Experts of a small language model.
Size: 11 layers, width 96, vocabulary 8412, 22.2M parameters.
Experts: 40 experts in each of 11 layers, 160 SwiGLU neurons an expert, 1 pick a token.
Training: a variant of SOAP for the experts, 6678 steps.
Below are experts of layer 5 (counted from 0) of a mixture-of-experts language model. Rows are named gate (a neuron's input weights, with its number), up (a neuron's input weights, with its number) and show model dimensions 0-95. Each number is 200 + 30 x the weight over its row's rms, rounded and kept within 0 to 999.
Before each expert's rows: "comes after" lists some tokens at least twice as common just before its tokens as in all text; "gets" lists some tokens that make up at least twice as much of what it gets as of all text. This comes from a sample of Wikipedia text that the model never trained on. Tokens count by the router's weight.

# expert 8
comes after: " P", " |", " D", " L", " B", "O"
gets: "T", " ", "G", "R", "F", "M"
gate0,216,185,179,188,201,172,213,195,213,217,204,246,165,259,197,232,205,202,193,225,206,193,161,159,225,195,208,232,206,169,221,233,205,258,182,139,185,133,232,256,187,236,145,194,195,180,196,161,226,212,142,225,214,204,202,188,183,158,141,168,233,221,203,257,203,160,178,159,188,188,189,199,197,234,177,287,174,231,150,209,168,184,226,181,220,227,226,202,244,242,223,196,155,176,210,197
up0,130,267,190,181,202,215,199,222,160,204,165,245,228,176,137,177,176,164,230,212,195,184,196,230,208,233,196,196,203,244,235,173,217,203,196,222,244,239,241,239,162,206,258,161,235,178,229,192,247,190,204,148,126,213,203,185,249,246,218,214,172,177,241,185,138,210,199,206,175,186,198,158,247,209,209,191,240,182,199,244,199,210,173,247,185,197,222,191,207,189,187,164,245,203,191,208

# expert 14
comes after: " ", " |", "0", ";", " November", " June"
gets: "0", " ", "2", " South", " $", " Central"
gate0,252,204,241,171,218,225,205,160,232,175,205,176,172,200,186,209,269,235,231,204,203,189,193,163,216,188,158,192,168,202,236,211,194,229,169,213,194,169,155,195,177,151,196,203,200,192,193,158,200,226,152,181,212,165,174,210,215,156,201,212,199,191,207,276,207,204,207,288,254,210,188,263,194,232,197,222,244,220,221,205,235,222,273,159,251,239,170,190,230,239,178,192,173,178,205,164
up0,186,194,174,241,213,236,205,230,189,201,210,269,170,186,246,192,121,201,145,192,134,211,238,237,215,178,137,245,253,235,212,183,226,230,229,183,172,209,207,205,183,203,240,155,177,163,164,205,218,149,189,204,180,183,226,163,180,185,204,200,236,193,180,213,202,215,184,159,172,230,222,185,233,241,176,236,187,190,212,193,155,201,218,200,226,201,287,165,210,149,174,196,189,198,229,200

# expert 32
comes after: "-", "0", "5", "3", "8", "4"
gets: "%", ".", "B", "H", "}", " ft"
gate0,214,159,204,174,212,160,178,182,191,253,229,200,185,178,208,244,192,154,180,244,177,226,178,188,181,195,203,168,211,177,203,179,184,193,231,184,166,244,187,166,186,214,217,172,208,202,197,228,225,173,235,177,241,184,195,259,234,206,201,249,196,229,223,223,174,231,219,204,180,171,258,153,227,301,179,194,200,301,204,239,211,199,172,226,198,247,224,253,195,162,204,172,200,162,176,211
up0,138,184,213,197,158,170,216,190,190,218,219,193,220,126,238,211,190,207,129,268,174,174,175,187,195,228,176,173,189,166,180,150,224,196,186,223,144,209,214,211,172,180,224,200,252,180,172,177,187,185,175,200,189,177,234,209,200,181,210,193,186,188,211,208,205,232,249,239,208,229,224,110,163,198,148,203,237,257,179,220,259,208,201,216,177,222,206,184,180,200,262,150,207,224,179,227

# expert 38
comes after: "9", "0", "8", "\n", "1", "7"
gets: ",", ":", " (", "2", "5", "6"
gate0,228,163,199,199,215,217,219,248,218,203,204,191,208,190,214,179,192,233,239,153,202,225,195,196,192,174,222,211,274,170,118,202,210,212,214,228,195,193,285,188,170,211,175,157,187,198,210,158,176,219,207,172,283,185,148,228,205,184,158,181,178,187,178,232,172,167,208,145,232,204,175,176,194,199,229,197,159,150,217,253,206,178,178,206,163,199,186,191,246,164,179,164,132,229,202,195
up0,264,205,220,211,145,170,232,212,198,189,218,235,197,169,244,190,229,218,196,233,179,160,162,207,201,227,239,136,178,166,187,166,181,176,162,142,205,223,226,216,251,250,192,118,192,202,188,197,157,205,175,234,201,223,233,223,184,206,185,193,239,179,222,172,189,198,194,213,170,229,217,188,192,167,252,196,249,216,171,125,207,171,150,198,206,145,222,196,235,240,227,218,241,217,191,201

# expert 25
comes after: " the", " to", " a", " and", " was", " his"
gets: " r", " c", " s", " t", " f", " p"
gate0,202,233,194,243,173,108,179,191,228,190,226,216,188,241,202,199,156,184,230,196,218,193,204,173,200,150,221,187,189,216,119,233,237,134,141,207,232,249,233,175,182,190,170,187,249,214,156,184,186,181,182,213,223,233,192,220,194,177,157,192,222,207,239,180,210,194,184,205,212,189,184,240,138,204,215,208,185,189,191,245,188,218,182,217,149,205,166,169,208,207,154,183,222,272,238,236
up0,196,271,196,227,197,176,216,126,220,183,182,233,188,250,195,147,196,173,180,221,179,205,192,229,190,210,204,220,226,195,204,200,196,161,177,234,240,212,240,166,158,177,155,259,200,228,162,222,186,258,252,226,221,189,215,176,220,240,185,209,222,194,192,185,227,182,182,235,247,190,135,163,191,201,212,223,189,183,187,236,218,220,154,239,234,201,132,231,217,167,200,258,251,194,234,212

# expert 17
comes after: " |", ":", "-", " de", "|", "o"
gets: " Re", " Mar", " de", " E", " Le", " In"
gate0,209,172,175,204,195,253,241,197,199,188,212,162,112,185,171,230,199,178,202,180,213,206,214,158,244,191,200,236,128,163,164,207,199,183,233,220,215,248,151,185,231,191,223,218,236,209,207,182,221,216,150,115,238,178,170,228,189,164,246,163,165,197,168,182,228,191,218,210,208,212,208,242,208,194,198,225,187,238,185,205,230,192,151,255,189,176,192,195,194,262,221,192,153,214,179,246
up0,227,207,248,235,222,189,198,221,171,231,182,164,280,212,228,177,231,219,177,144,239,251,209,221,185,192,253,212,244,225,166,178,157,219,140,243,190,168,185,177,181,208,180,229,168,203,232,160,186,217,190,161,185,199,216,200,210,214,188,201,198,143,232,240,207,201,210,250,222,225,200,181,145,195,241,197,159,164,191,202,174,212,223,134,185,243,186,188,206,187,155,239,244,168,239,176

# expert 28
comes after: "\n", ")\n", ".\n", "0", "3", "6"
gets: "-", "–", "/", " the", " -", " \""
gate0,176,223,198,241,198,171,248,192,224,206,190,208,294,149,239,182,153,210,162,240,230,231,191,168,206,228,188,247,215,229,184,225,251,195,220,258,170,216,173,231,216,202,246,198,252,215,193,232,185,182,171,238,182,200,176,222,181,178,216,197,184,205,210,155,211,206,202,210,134,232,180,231,234,202,210,206,217,176,184,189,201,208,241,182,174,176,177,264,213,179,187,172,173,208,219,103
up0,163,199,205,196,211,165,246,242,193,199,176,226,224,184,256,164,184,243,170,151,225,220,183,195,206,232,232,254,155,223,176,244,234,194,222,225,168,223,175,176,246,236,238,248,217,203,152,212,242,210,173,230,216,189,240,193,175,222,216,193,168,202,220,159,192,205,183,179,192,191,165,248,236,208,213,190,234,173,141,190,194,201,247,175,185,142,161,246,178,175,208,206,212,156,249,135

# expert 23
comes after: "1", "2", "–"
gets: "0", "9", "8", "7", "6", "5"
gate0,169,187,230,198,175,220,186,220,144,115,194,200,175,175,213,119,149,251,214,189,194,166,151,212,207,215,174,212,242,204,212,240,244,169,198,198,169,208,217,171,172,223,221,213,173,225,210,157,202,259,193,216,220,185,196,266,161,180,241,227,248,197,173,211,215,173,203,233,140,234,229,225,163,239,228,216,231,197,236,211,179,143,235,201,162,219,209,210,240,204,186,200,198,206,192,173
up0,187,181,207,157,177,217,171,217,171,154,215,216,185,147,202,139,199,234,232,216,161,239,177,202,244,223,149,193,133,163,109,240,199,221,168,205,223,228,205,184,214,216,215,258,159,235,183,164,213,247,222,207,212,193,185,229,219,210,203,170,198,151,181,200,242,189,228,265,182,261,223,222,229,206,202,173,171,169,194,184,180,150,223,138,182,194,213,199,209,210,187,168,182,212,198,201

# expert 20
comes after: ")", " ", "0", "%", "3", "4"
gets: " |", ":", ";", " •", " —;", ".:"
gate0,228,165,205,184,212,159,175,193,201,208,229,257,192,238,193,247,193,171,226,210,187,200,188,159,201,227,260,216,199,191,212,145,226,220,206,179,200,250,151,200,290,205,185,170,182,203,172,149,233,254,163,171,241,218,188,193,250,201,202,184,261,184,199,247,199,201,231,164,183,214,204,152,164,187,210,201,169,259,202,243,233,171,190,191,153,180,189,222,218,208,204,258,216,232,237,230
up0,188,195,178,177,237,272,238,213,225,165,158,131,178,180,223,192,210,192,202,216,220,193,214,217,255,189,169,183,206,206,173,210,210,190,201,226,210,186,235,216,142,229,250,258,251,184,224,207,146,167,209,195,177,188,166,175,155,189,205,210,183,227,190,137,200,204,162,259,221,211,204,232,247,166,225,205,210,136,182,146,163,182,192,209,245,208,222,170,185,194,200,161,176,174,140,188

# expert 6
comes after: " the", " in", " a", " on", " at", " In"
gets: " first", " time", " all", " the", " end", " part"
gate0,179,178,189,219,256,171,229,186,188,212,179,189,220,190,197,202,110,219,208,186,174,173,195,156,180,196,131,168,201,194,159,204,189,198,192,255,257,185,183,187,207,173,223,235,232,189,120,228,210,200,245,188,192,191,242,193,196,183,174,218,168,191,220,228,268,189,177,156,221,215,201,212,262,194,198,174,193,169,168,195,195,191,185,175,278,183,165,168,193,151,202,184,158,140,212,217
up0,181,166,229,219,229,173,199,199,170,177,233,133,251,227,212,178,206,229,224,176,210,170,185,228,198,219,154,194,201,142,233,220,196,189,237,185,239,237,172,164,247,219,211,219,226,181,203,240,194,207,207,193,260,199,169,224,236,183,196,237,183,114,196,287,226,230,183,151,230,245,233,172,195,222,203,167,203,157,202,199,215,196,258,161,234,198,171,192,187,196,199,215,188,156,196,235

# expert 24
comes after: " ", ".", " (", "\"", "9", " |\n"
gets: "3", "6", "2", " (", "4", "5"
gate0,207,150,193,204,257,223,227,272,176,177,220,185,234,230,213,253,173,183,215,157,237,187,182,232,230,274,159,201,238,218,199,201,188,150,210,231,192,226,183,184,183,185,248,173,247,204,207,194,221,209,188,180,198,268,192,205,211,238,146,202,178,191,183,204,243,178,183,187,208,189,131,214,184,243,223,221,248,242,178,223,174,189,244,213,183,211,247,200,200,177,192,144,153,183,178,236
up0,190,217,222,195,219,179,238,172,187,186,156,216,193,185,240,173,192,165,172,203,233,186,164,218,244,209,171,224,190,193,149,214,193,214,187,189,177,216,237,151,169,218,220,242,198,214,196,188,185,175,205,172,192,152,207,263,177,178,223,193,188,201,249,234,202,164,231,207,178,162,250,133,187,283,207,215,261,256,230,195,182,221,192,147,185,209,173,235,169,175,204,143,269,235,210,215

# expert 35
comes after: "0", "5", "3", "4", "6", "7"
gets: "0", "5", "4", "7", "8", "3"
gate0,132,168,260,217,218,207,140,184,227,177,261,182,162,266,194,206,146,198,218,212,262,206,210,277,204,217,200,216,157,151,201,212,202,174,196,212,171,187,196,251,243,195,184,238,162,210,236,242,197,187,239,179,212,209,200,179,227,219,223,195,178,191,186,212,215,160,213,174,219,173,184,237,178,163,195,215,229,214,203,172,212,165,183,214,212,187,210,192,227,158,157,255,153,184,259,187
up0,134,196,205,196,121,197,244,252,205,214,172,167,190,174,232,229,175,187,223,244,210,144,199,233,228,146,248,283,165,225,137,184,190,171,221,177,202,213,189,156,238,232,239,215,155,197,171,193,215,225,156,213,195,199,138,190,178,225,211,211,180,225,200,228,162,224,189,223,182,226,222,200,150,198,180,220,215,236,184,224,179,216,229,234,180,168,198,228,225,185,183,218,235,218,175,213

# expert 31
comes after: " S", " H", " J", " Y", " M", " W"
gets: "en", "e", "ie", "o", "a", "u"
gate0,165,197,164,222,233,192,184,231,175,204,134,193,211,197,174,218,198,216,195,223,214,196,222,231,169,201,191,211,256,198,226,232,157,180,204,242,201,223,153,196,159,213,233,205,169,163,212,201,207,251,188,214,257,231,179,266,189,252,147,272,188,200,221,190,153,204,215,178,202,206,273,152,179,235,171,219,203,168,159,189,163,195,137,216,241,178,194,169,216,200,182,186,233,212,145,170
up0,251,245,282,233,168,237,173,145,215,197,202,232,165,219,182,241,223,186,205,200,195,187,213,189,179,223,192,216,184,197,169,193,227,225,217,195,176,208,183,214,196,182,214,194,213,241,182,223,159,198,209,236,205,219,272,150,226,230,219,160,193,175,225,230,234,228,222,196,167,157,168,149,139,216,235,195,175,243,248,232,214,199,243,183,172,241,124,178,231,208,212,211,146,196,226,182

# expert 15
comes after: " it", " It", " which", ",", " to", " he"
gets: " was", " is", " as", " be", " were", " are"
gate0,187,197,213,221,184,180,258,217,128,191,210,249,226,211,230,204,218,237,167,155,226,238,192,243,188,224,178,218,197,194,171,222,245,162,225,207,195,203,174,157,183,171,188,204,223,174,132,212,127,170,256,206,145,211,149,232,217,218,239,233,228,209,174,187,207,188,184,187,229,196,168,184,214,202,152,164,253,199,188,231,211,214,232,192,184,165,168,183,202,208,185,190,169,191,236,114
up0,196,199,197,169,241,149,204,182,253,162,186,151,183,183,186,224,195,183,220,226,178,167,220,186,263,151,219,171,201,209,230,161,203,249,180,197,236,161,202,240,218,225,198,181,213,210,223,170,259,224,178,193,259,186,236,158,207,217,131,180,163,210,241,216,210,165,194,223,150,244,231,240,204,197,232,237,151,178,208,147,164,192,152,235,186,199,219,226,213,220,226,223,230,227,164,221

# expert 21
comes after: " |\n", " World", " National", " the", " United", " U"
gets: "|", " St", " War", " League", ".S", " State"
gate0,161,214,165,168,180,180,187,201,199,153,207,181,203,151,198,223,188,231,192,192,206,170,190,172,187,187,184,265,201,195,295,192,212,204,221,193,194,221,216,242,177,195,208,244,227,184,244,253,229,241,248,191,235,159,164,187,183,209,244,203,216,207,201,203,172,160,240,185,207,211,203,181,148,213,185,234,160,112,203,215,103,222,224,221,178,229,230,248,187,192,172,208,185,216,200,210
up0,187,238,181,184,276,212,158,204,222,211,195,173,227,194,210,220,195,200,215,180,169,199,176,192,159,182,212,226,242,213,262,199,242,206,175,241,175,196,161,223,157,152,232,200,235,234,198,181,221,167,218,158,178,173,192,197,201,232,182,168,235,199,215,181,168,239,271,245,163,255,165,241,151,168,144,214,214,226,145,193,153,164,216,201,185,234,225,248,207,197,196,211,154,207,231,211

# expert 0
comes after: " |", ":", ",", " the", "-", " of"
gets: " S", " M", " P", " B", " C", " R"
gate0,253,222,227,222,215,151,213,201,231,270,260,216,267,180,158,176,126,177,208,230,181,176,165,213,173,183,186,208,150,180,212,205,199,204,234,219,178,195,198,186,195,228,180,206,271,229,224,232,230,229,172,233,215,208,186,171,155,166,191,184,258,249,188,186,235,223,214,173,203,206,156,178,199,216,194,170,224,163,236,158,268,211,221,168,178,197,177,192,164,203,218,210,212,211,236,173
up0,174,167,210,211,217,207,217,214,182,204,201,179,188,224,161,210,241,164,195,225,209,196,249,228,180,168,124,198,208,208,217,127,206,204,226,171,175,188,201,202,252,194,248,239,198,213,213,226,169,177,173,162,227,197,193,202,201,229,234,214,163,138,243,187,167,175,240,241,214,231,207,182,209,235,218,188,166,149,203,154,166,131,225,202,254,223,271,234,167,199,227,141,174,211,222,198

# expert 33
comes after: " the", " a", ",", " of", " and", " an"
gets: " un", "8", " an", " \"", " work", "A"
gate0,258,236,199,174,225,165,206,191,235,227,208,192,242,245,214,179,222,225,224,216,215,209,176,204,172,206,158,192,185,220,259,140,172,250,239,195,191,211,150,207,239,257,162,199,201,213,173,204,143,200,224,201,278,177,210,201,178,174,247,173,174,217,204,170,213,204,214,211,269,186,222,257,210,220,178,183,184,222,235,201,202,192,204,148,240,165,225,200,187,182,211,189,184,112,211,229
up0,203,191,171,255,188,215,172,204,281,168,222,191,176,204,186,211,184,178,228,205,256,211,200,208,192,227,251,248,167,177,213,128,197,231,206,174,233,195,239,173,223,208,240,227,213,198,198,209,247,209,204,178,233,187,213,222,243,163,231,189,204,216,167,178,180,239,171,190,210,263,178,187,178,224,227,195,232,226,185,269,277,179,237,160,242,170,196,220,211,221,172,237,140,213,177,205

# expert 1
comes after: ".", ",", " as", " that", " and", " where"
gets: " he", " it", " the", " a", " He", " his"
gate0,196,209,179,197,198,216,207,251,178,177,215,272,158,246,145,252,180,245,235,267,217,212,158,139,214,181,203,182,174,187,198,185,199,169,186,210,209,226,201,162,224,198,167,176,234,205,137,170,214,208,195,159,177,165,173,247,239,225,167,220,217,189,211,198,229,208,193,187,137,142,174,257,184,179,173,170,254,210,259,197,208,235,188,177,201,228,205,189,159,203,171,173,202,177,201,186
up0,208,174,265,229,151,231,215,122,196,221,189,184,208,157,226,183,191,202,195,159,196,222,196,204,162,169,170,168,208,219,256,232,186,166,238,154,233,220,202,259,225,177,251,262,222,253,271,225,187,176,183,194,232,226,208,202,213,138,225,137,162,236,223,204,189,210,199,250,209,230,177,196,202,199,194,230,136,217,211,166,213,196,189,188,197,198,194,216,186,191,206,186,215,219,176,243